Weights of a small mixture-of-experts language model, trained from scratch on English Wikipedia.
Size: 15 layers, vocabulary 8192, 31.7M parameters.
Experts: 32 experts in each of 14 layers, 96 SwiGLU neurons an expert, 2 picks a token, a softmax router, a shared expert of 128 neurons.
Training: a variant of SOAP for the experts, 343M tokens.
Below are experts of layer 12 (counted from 0) of a mixture-of-experts language model. Rows are named router (the router's row for the expert) and show model dimensions 0-191. Each number is 128 + 32 x the weight over its row's rms, rounded and kept within 0 to 255. Numbers have three digits each.
After each expert's rows: "comes before" lists some tokens at least twice as common just after its tokens as in all text. This comes from a sample of Wikipedia text that the model never trained on. Tokens count by the router's weight.

# expert 17
router:129107078089122060148098030159042118174098074064155148152101120103104096111131158089144133118179124131129112075108135142128101150160138151155139067109095104169125162101168155164077151119186130177123183147223130177167149123088184152146111120112139094108124130106140138100142154152153118101109102130113100133157186163190135120135064151128081124071157144127158107101097110115159144153118114082154129179166139091116145103101061161118134121091113091153048095069102140096140126052112101143101183095125130140133113154142108111140141167097121097130071127102123111107182163114089122136
comes before: "1", "2", ", ", " in ", ", he", " his"

# expert 2
router:152085148131096144142094101080115132122112095115178150126065107076114196109153161123081147097188128147144074094130107157086086229153094145144140109063106125117120184125098116157084103133148148176123168078162154108130140130084149159162161155122136112116111149137131135132178165079079184097133131091107106150153135126139127107174042114059148154070122196102139138121123084172163151135082152135157125139125140080146157119082142108135143123156153146129083089080102174104106172121093100139138241083125141155206134128105115105120165122143086095139127120094103148107061139093130109148
comes before: " of", ".", " of the", " was", " and", " in"

# expert 28
router:163108143131131089099137097145075107142196126095125169126116103079105184132085178082121150065145090131140131108106114195080048141121125123117067078109128061163165201077103104195132156111122099132160132093185145101203146155095146136114119126103098078160168166128175139130156134115103138046098096157129103149140128123118169138140048154129121129085194153099131113149159092132130139124070132050176138148148132117146162091141083136132153148136099134125088145120088136128148114140097128118093146110170088136134126186118142106103157205095127127074096127125097088122164191134072126162
comes before: "2", "-", "| ", "1", "8", "7"

# expert 14
router:140118083075071115096156088135129151158159101076109155113099110100123121115116130128116174105138054130164074135096054108056123126142115077100134112074087119185112183118101155153109149128164144137134130069141141099144123217103155110139127168122078087120079154122132154152208131108064138057114132126090146175157218133095135171115063076101097135099143132141129116098100101134148135147121147073186122136128197116150127103149152198128113164125144126172130079118132139120149147102149106146083154055098161138142120144159139117174146157152132174150075093137116116098116149134105142213
comes before: "| ", "\n\n", "|", " The", "The", "==="

# expert 1
router:173104116163126089136054108103115176146196182093123171115085120134108114123108128165107164149151112131123153092118128141040101157109104078151146099105120143157167130077147122057114164109136130135083151134099104169220142170154163131156154209127124130140112132125130170133117144111108164142140090112106116123130120146184125127154121117149121094163135092118169116053090143143137163141176155084116127094149155089136102127160172143205207098162153102136100137131060175134145142155110134115116120084165131143172041167183102175196096144146137088096161151106155066100068159152140112148
comes before: "\n", " |", "\n\n", "L", ":", "S."

# expert 30
router:178088140117073072133128133173101128123124147069154189116110081074124152129096120093165120103200087134120124123100076146042113194125145114138115097113126046132137119085090129167143105104174141130106124100153135199213140152093204131158146103095121048129101142143125134133147173089143138152173097141129125126143163132147139159118068110143117127125170124079205135079112114133158190171129157114181113151102127127139154108119107147153128132115133101120057115103113128097112127144145065151130167126163141107136136158120123089164215187100073141128093142125096090114151158111094062172
comes before: " | ", ".", "–", " |", ",", "; "

# expert 12
router:131094131136133122119116117145083117156122108108131144129090087063098161110128177089121138106184088096141126100095098131082105127160133156131109111122103112149132170045116163123094158070194074175133157096156133154174167130112179123128115154126150075192124178122152136141175148119133110108089128161123079138143199150117152164169076131079139119096195129101128110136140103133153179129098081092172108173157124127139163101149053141105162177155128094140047100049084152112128064105120135110079137107136144188138150179155170098154178159115101100109105128146069087128154164112092049133
comes before: " | ", " |", "\n", "; ", "}", ")"

# expert 26
router:204070164103157134111108187152096144120141110103119198137082136088132145092162133123136124094138099160164148068104087146084045164127101142069066092085144088155139145098164102146144120121078145148142103128157134161167146167057153088154140111094126093096151147111183167104119120115155117131094077145139056126130189099130166153158063126143079112100177155082137136165165054199138112145138117122139149110097167130147113098134135133154152119134138091123134135143087137137110130096096126177109147070169094173118101184107145120187128221131119104087153116128143087082124144108074177144
comes before: "1", "2", "0", "3", "4", "6"